{
  "d_model": 320,
  "n_experts": 32,
  "activation": "swiglu",
  "moe_layers": [1, 2, 3, 4, 5, 6, 7],
  "routed_scale": 4.0,
  "init_std_router": 0.0399,
  "vocab_size": 32000,
  "positions": "rope",
  "optimizer": "muon_hyperball",
  "lr": 0.005,
  "train_tokens": 202500000
}
Below are experts of layer 4 (counted from 0) of a mixture-of-experts language model. Rows are named router (the router's row for the expert), down (a neuron's output weights, with its number) and show model dimensions 200-239. Each number is 128 + 32 x the weight over its row's rms, rounded and kept within 0 to 255.
After each expert's rows: a language model's description of what the expert responds to. This comes from a sample of Wikipedia text that the model never trained on.

# expert 9
router [135 108 156 109 143 153  94 180 153  40 118 114 119 117 110 100 107 112 159 167  75 207 143 128 107 115 146 127 105 133 125 133 101  97 138 106  99  96 185  86]
down8 [134 149  76 149 143  67  95 125 163 175  44 150  35 129 182 203 122 130 110  67 112  95 120 143 114 142  92 133 129  89 197 122 139  91 119  88 172  91  93 160]
down9 [ 62 100 152 130 120 109 148 110 128 127 116 118 137 129  85  65 136  66 125 158 173 163 167 125  77 129 130 166  88 139 160 180 124 102  87 124 154  98 126 148]
down10 [147  11 118 195 123  97 138  35  59 116 115  95 186 112 134 118 114 137 155 122 140 112  90 167  78 106 109 128 124 182 102 101 173 120 135 186 154  97 160 111]
It responds to: Line breaks after sentences. Line breaks ending sentences or list items before new lines or headings, plus was/were/be and month names in tables.

# expert 27
router [106 120 125  98 173 119  78 174 179  78 130 136 162 176  92  94 129 162 115 146 102 170  80 180  86  91 156 180  98 145 179 169 144 109  47 146 119 109 155 105]
down8 [147  89 174 155 164 127 136  44 133 106 117 170 146  94 161 214 168 131  66 147 131  86 142 115 176 149 159  99  68 171 122 112 115 114 192 149 149 163 117 194]
down9 [128 119 113  97 114 131 107  94 163 162 137 162 105 190 146  80  95 111  90 103 149 142 113  63  68  77 136  90 108 109  55 151 106 111  35 104 124 123 135 110]
down10 [145 157 241 160 172  90 148  94 188 140  89 106  86  49 115  72 143 183 151 176 137 118 188 108 146 140 155 136  87 164 177 220 173 148 151 159 120  97 149 130]
It responds to: Clause links and auxiliaries. Function words shaping clauses in prose, such as that, which, has, had, how, so, than, and reporting verbs like noted.

# expert 12
router [156  70 115 145 133  97  54 163 124 138 145 152  83 137 125 119 143 151 118  88 100 149  68 235 111  76 104  98 102 135 160 169 147 105 105  99 123 153 187 110]
down0 [ 89 147 163  77 109 106 123 101 133 184 120 181 176  98 119  78 112 155  77  94 140 162 137 165 158  98 120  92 138  99  89 126 168 145 145 125 170 134 136 105]
down1 [138 119  96 172  79 141 126 113  83 104 105 129 174 118 119 124 105 189  90 154 108 138  85  93 115 126  92 136 121 136 102 159 121 166 152 107 101 146  79 102]
down2 [ 22 137 107 127 109 107 160 136 151 206 135 161 148 105 141 143 139 136 139 113 128 138 137 157 148 139 153  67 145  31 141 106 101 116 147 128  52 115 102 105]
It responds to: Second pieces of words. Short letter pieces right after a word's first piece, e.g. Th-in, W-or-st, Nat-cha-toches, often followed by ed/ing.

# expert 6
router [187  86 102 142 204 179 127 164 154 121 155 120 121 122 126  96 152 196 158 110  55 164 103 211  75  46  70 142 128 126 159 177 106 147  92 137 114 144 143 127]
down0 [156 112 181  81 133 115 149 129  75 154  81 176 131 176 112 116 134 118  94  59 175  97 117 135 138 145 160 119 123 147 125 135 127 121 136 130 107 128  56 117]
down1 [ 80 147  70  97  99  82 137 152 143  99 168 113  83 164 159 155 102  82 114 159 129 141 127 184 175 144 111 135 167 129 133 133 146 190 132  50 122 150  93 135]
down2 [105 182 201 137 156  72 137  46 170 153 133 140 150 137  60 129  87 125 115 119 138 114 136  90  95 135 169 120 141 176 108  90 146  98 140  82 141 160 162 155]
It responds to: Mid-word foreign fragments. Short vowel-heavy word pieces inside unfamiliar names and foreign words, e.g. Cr-ici-úma, T-wi-ztid, Suba-ru.

# expert 22
router [166 104 190  46 173 186 129 179 127  85 165 101 136 127 109 155 167 137 165 163 116 133 108 153  95 113 118 155  87 138 174 183 104  90 106  94 141 137 156 106]
down8 [117  94 153 129  68 117 184 109 128 159 113  78 177  95 175 132 160 111 153  94 186 196 129 161 135  82 169 157 126 126 157 187 176 110 145 113 105 152 127 117]
down9 [ 81 114 128 150 117 122 144  49 135 130 183 149 125 113 171 147 123  90 132 144 104 181 164 188 112 120 150 108 175 124 100 119 113 135 121 145  75 146 139 148]
down10 [136 118 141 145 138 104 105 119 150 114 121 148 159 130 102 141 135 146 138 123  87  87 182 171 239 170 183 164  77 109 133 163 144 101 141 136 129 105 135 108]
It responds to: Prepositions linking noun phrases. Prepositions after nouns or located, mostly of, in, within, near, in place and organisation descriptions, such as subdivision of, located near.

# expert 30
router [162  79 131 130 144 127  67 152 165  82 127 144 162 137 125 123 181 157 126 118 106 215 133 136  98 152 126 193  47 146 185 158 103 104  92 151  92 115 178  72]
down8 [103 150 161 149 125  98 144 112 133 123 179 150 110 122 178 124  63 150 106 113 115 104 123 109 142 141  92 165 108 108 148 175 149 177 119 147 124  93 158 138]
down9 [128 161 126 174 137 130 115 102 135 135 153 150 158  92 103 129 117 134 150  55 113 148  50 144 146  93 111 135 119 131 148 153 157 157 153  32 225 111 129 146]
down10 [110 164 114 158 110  91 104 139  60 163 167 143  96 161 137  90 125 109 123 117 142 147 100 125  72  87 125 114 170  95 131 126 113 140 119 130  85 108 179 116]
It responds to: Career action verbs. Past-tense and infinitive action verbs in biographies after he, to or who, e.g. won, played, began, signed, study.

# expert 5
router [152  77 155 129 120 112 119 181 146 123 116 158 182 110  82  98  99 155 152 115 113 138  67 135 109  89  93 190 114 168 153 158 128 135 100 137 116  77 182 110]
down0 [168 146 109 162 139 100 139 121 113 119 123 109 119 129  83 157 124 103 115 134 132 153  89  85 125  90 164 148  66 134 100 110 163 101 150 114 133 113 107  90]
down1 [155  90 136 200 110 157 202 110 127 149 130  69 121 166 104 151 110 172 134 135  73 123  82 122 174 170 101 179 136  42 133 106 126 100 112  97 126 174 183 102]
down2 [ 95 129 123 161 105 115 104  86 184 170 111 115 105 111 150 107  98 136 146 106 126 120 170 124  99 112  95 165 124 137 159 164 142 116 165 105 147 102 136 163]
It responds to: Determiners and quantifiers. Articles, possessives and number words starting a noun phrase after prepositions, such as a, the, his, its, first, several, three.

# expert 28
router [154 120 180 140 179 148  91 164 156 122 164 184  66  81  94 113 164 198 147 144 112 148  78 148 141 135 122 124 102 168 115 143 130 100 144 123  90 150 155  91]
down0 [150 140 122  91 114 114  69 150 113 116 139 163 140 109 131 132 107 124 106 141 119 114 110 150 103 146  94  68  68 185 115 107 176 141 182 126 137 153  66  62]
down1 [ 78 150 120 122  73 193 121 107 127 163 161 110 155 115 128 172 100 127 154 170  81 124 181 131 139 116 150 131  85 209 139 163 125 150 126 130 146 129 102 127]
down2 [112 168 109  82 137 134 139 120  65 108  99 115 137 139 149 145 138 223 125 152 102  80 108 151 113 130 120 119  88 103 136 109 130 122 204 111 135 134 102 106]
It responds to: Initial capital letters. Single capital letters or first pieces starting proper names, acronyms and codes after parentheses, pipes or quotes, such as TSV, BHV, Jiddah.

# expert 0
router [115  53 147 116 120 151 130 161 140 102 116 178  74 115 115  51  91 150 120 126 161 129  57 130 122  67  84 153  90 152 109 184 113 139 118  80 146 114 166  93]
down0 [112 125 117  70 111 138 116  78  91 125 131 105 102 123 124 112 140  87 170 163 100  90 176 123 100  76  82 146 134 146 151 158 151  84 117 104  89 124  97 125]
down1 [131 111 108 154 108  94 134 155 195 133 124 127 143 178 116 121 129 153 151 162  18  83 136 162 107 184  77 175 155  98 149 142 108  95  78  94 107  86 121 163]
down2 [138 101 151 138 212 161 190 145 133 112 140 139 123 168  92 136 117 130 147 160 129 160 158 140 147 109 160 123 132 191 128 150  38  89 201 198 131 137 104  97]
It responds to: Award and event titles. Title words and "the" inside names of awards, ceremonies and works, e.g. "at the 4th", Best, Outstanding, Nominated.

# expert 21
router [146 131 161 106 113 116  95 167 139  31 117 116  80  91 123 121 159 165 183 168 117 195 127 118  87 100 151 118  96 133 111 179  98 136 148 100  94 115 158  98]
down8 [142 149 145 161 159 119 117  53 116 141 113 104 160 119 156  93 102 152  96 133 158 151 116 165 126 123 174 126 131 145 110 108 163 102 131 152 104 143 101 165]
down9 [107  84 142 101 146 134  99 119  79 167 127 152 135 111 119 138 104 114 141 151  78  69 137 161  83 107 173 171  96 146 140 123 129 176 174 144 123 128 144 148]
down10 [ 94 153 144  82 101 142 153 148 160  88 113 140 184 122  57 114 114  95 159 109  87  78 133 132 134 142 106 161  71 111 117 120  78 164 110 119 154 152 133 122]
It responds to: Numbers in data tables. Numeric pieces in statistics and score tables, e.g. decimals like 14.18, percentages, 18–13, years, day numbers.

# expert 10
router [163 106 141  76 118 161 138 153 199 105 109 154  97 121 136  94 173 171 165 144 130 142 101 145 124  56 103 151  92 118 114 126  72 108 109  78 130 144 148  80]
down0 [191 129  65  95 151 143 116 104 158 142  88 160 178 136 179 121  91 149  89 117 122 130 169 145  91 120 129 114 135 132 117 118 151  81 129 143 174 143  93 159]
down1 [ 69 142 132 143 105 136 165 200 158 102 146 152 102 159 132 122 140 127  56 113 160  70 138  92 117 154 120 105 131 138  90 149 135  85  89 125  69 106 183 127]
down2 [153 184 167 218 189  71 115 168 104 103 136 183 102 108 133 139 117 150 127 153 186 105 190 141 106  97  99 100 131 129 106 104 115 125 101 143 161 159 145  75]
It responds to: Infobox colons and units. Colons after infobox field labels and measurement units or symbols in lists, such as Type strain:, ft, km, UTC.

# expert 23
router [132 141 174  98 137 102  81 126 117  88 178 139  82 121  94 149 123 137 142 132 111 177 131 149 103 125 110 182 104  96 139 208 136 133  71 106 141 108 145  74]
down8 [130  97 154 123  91  90 139 159  90 190 155 106  68  82 157 163 108 142 100  49 146 179 140 175 122  49  79 164 177 129 166 102 129 143 167  80  92 154  99 150]
down9 [ 98  71 154 163 145 195 142 180 145 182 173 106 102 230 138 116  74 175 123 180 193 163 153 119 135  98  96 104  71 118 113 111 106 109 119  62 150 116 112 147]
down10 [138  95 132 138 122  98 145 150 145  85  86 163 203 107 173  43 144 148 101 183 117 134 137  78 163 101 150  86 122 124 178 169  90 132 124 156 195 150 142 182]
It responds to: Place and nation names. Geographic and national proper nouns and their parts, such as United States, New York, North, British, India, Poland, National.

# expert 24
router [156 103 159 156 127 131  91 161 136  93 160 149 105  92  91  93 139 159 126 130  67 179 131 156 169  43 104 139 129 139 106 189 147 125 117 138 111  74 167  95]
down0 [128 105 160 105 139 164  85 134 161 126 114 119 139 133  85 127 110 132 160  88 183  75  97 133 138 133 138 136  68 108 170 127 170 150 108 112 129  73  94  83]
down1 [161 127  63 122 204 105 109 175 186 177 178 142 164 166 150 166 123 145 139 102  69 142 159 145 140 102 128 134  99 186 175 189 141 115 178 156 116 125 142 170]
down2 [112 163 163  97 126  97 101 107 117  94 107 136 134 104 137 159 103 120  60 163  95 127 116 122  80 149 181 146 182 111 114  88 216 153 136  93  98 134 145 107]
It responds to: Periods in abbreviations. Periods after initials and abbreviations like U.S., E. P. Taylor, plus sentence-final periods and table pipes.

# expert 11
router [104 103 133  88 116  91 107 135 127  77 127 140 132 114 136 148 172 152 118 153  65 179 109  99 104 100 109 170 114 148  71 166  86 121 109  57  77 108 167 138]
down8 [ 91 105 188 150 145 155 120 141 113  96 104 124 129  95 152 125 107 111 180  77  92 152 144 121  97  81 100 130  95 144 141 108 133 135 178 180 121 115 131 110]
down9 [148 105 163 155 129 107  78 159  66 102 215 134 116  91 144 136  93  55 120 134 123 159 130 156 126 141 113 114 150 157 149 131 111  89 102 173 162 118  12 165]
down10 [ 93 113 166 102  70  86 116 148 174 177 125  88 108  99 191 135 134 114 131 111 158 142 135  68 193 140 155 182 164 147 147 220 116 143 194 186 186 128 162 123]
It responds to: Paragraph and section breaks. Line breaks between paragraphs and before == section headings, lists or tables, plus heading markers like ==, === and table rule rows.

# expert 18
router [134  88  99 106 128 128 125 192 171  90 121 132 123 129 119  56 139 166 168 136 120 187 108 167 121 118 165 162  98 113 114 189  85  97 108 134 131 105 140  84]
down8 [112  98  61 169 158 115 141 131  85 168 125 119  99 123  73 102  92 113  71 136 166 108  88 116 155 160  94 130 108 142 127 162 112 156 186  91 132 111  70 148]
down9 [144  95 151 129 150  97  95 135 130 155 131 118  96 130  97 163 188 152 148 135 172 155 120 122 152 106 143 141 128  18 157 137  90 106 163 120 157 110  55 113]
down10 [163 139 134  79 163 101 108 108  91  83 100  96 102 111 135 204 148 195  60 127  82 123 122 101  89 196 120 136  99 191  98 126 152 122 127  85 118  61 124 143]
It responds to: Short word starts, people nouns. Ambiguous word-starting pieces like can, men, St, co, U, plus person nouns men, children, people, son, father.

# expert 26
router [192  88 151  63 143 139 153 160 137 119 163 150 129  92 118  89 114 142 154 153 128  94 137 156 121  97 121 179  81 214 123 147 117  85 119 106  83 129 183  77]
down0 [176 136 132 136 138  77 176 177 125 129 171 142 141  82  55 188 121  93  86 120 122 106 162 143 142  49 128  59 103  85 146 163 126 132 156 149 140 113  89 117]
down1 [128 158 113 173 171 143 123 193 117 154 119 121 192 146 152 141  64 166 124  82 129  70 143 170  88 105 140 142  83 155 153  69 118 147 123 175 103 120 193 138]
down2 [135 133 157 152 146 178 101  79 147 131 123 109 128 101 136 161 129 156 103 124  99 148 149 175 124 125  64 124 106  97 197 107 162 121 133 127 117 110 104  82]
It responds to: Article or parenthesis opener. The or a after prepositions, and opening parentheses before numbers, birth years or converted units, such as (born 1942), (1.38).

# expert 25
router [138 102 148  85 174 119 104 124 151 111 124 139  64 131 109 142 136 193 150 136 109 210 114 153  70 134 113 151  90 151 142 140  97 117 100 132 103 115 149  93]
down8 [136 103 126 114  82 146 117 149 152  94 159 104  47 144 127  91 129 146 138 182  91 179 128 196 125 113  81 132 168 114 123  66 109 128  63 164 125 124 105 156]
down9 [101  28 116 152 154 123 157 146 112 116 117 134 145 135 142 165 164  81 176 151  73 174  52 115  91 144 119 100 134 180  83 117 180 139 167  75 106 104 105 138]
down10 [112 142 173 107 112 129  59 113 132 154 116 153 108  66  61  95 151 106 141 137  10 122 143 139 186  88 117 135  95 166  45 164  82 128  99 178 205 152 140 115]
It responds to: Line breaks, pronouns, verbs. Line breaks and pipes ending table rows or headings, and subject pronouns or verbs starting clauses, such as he, it, was, is.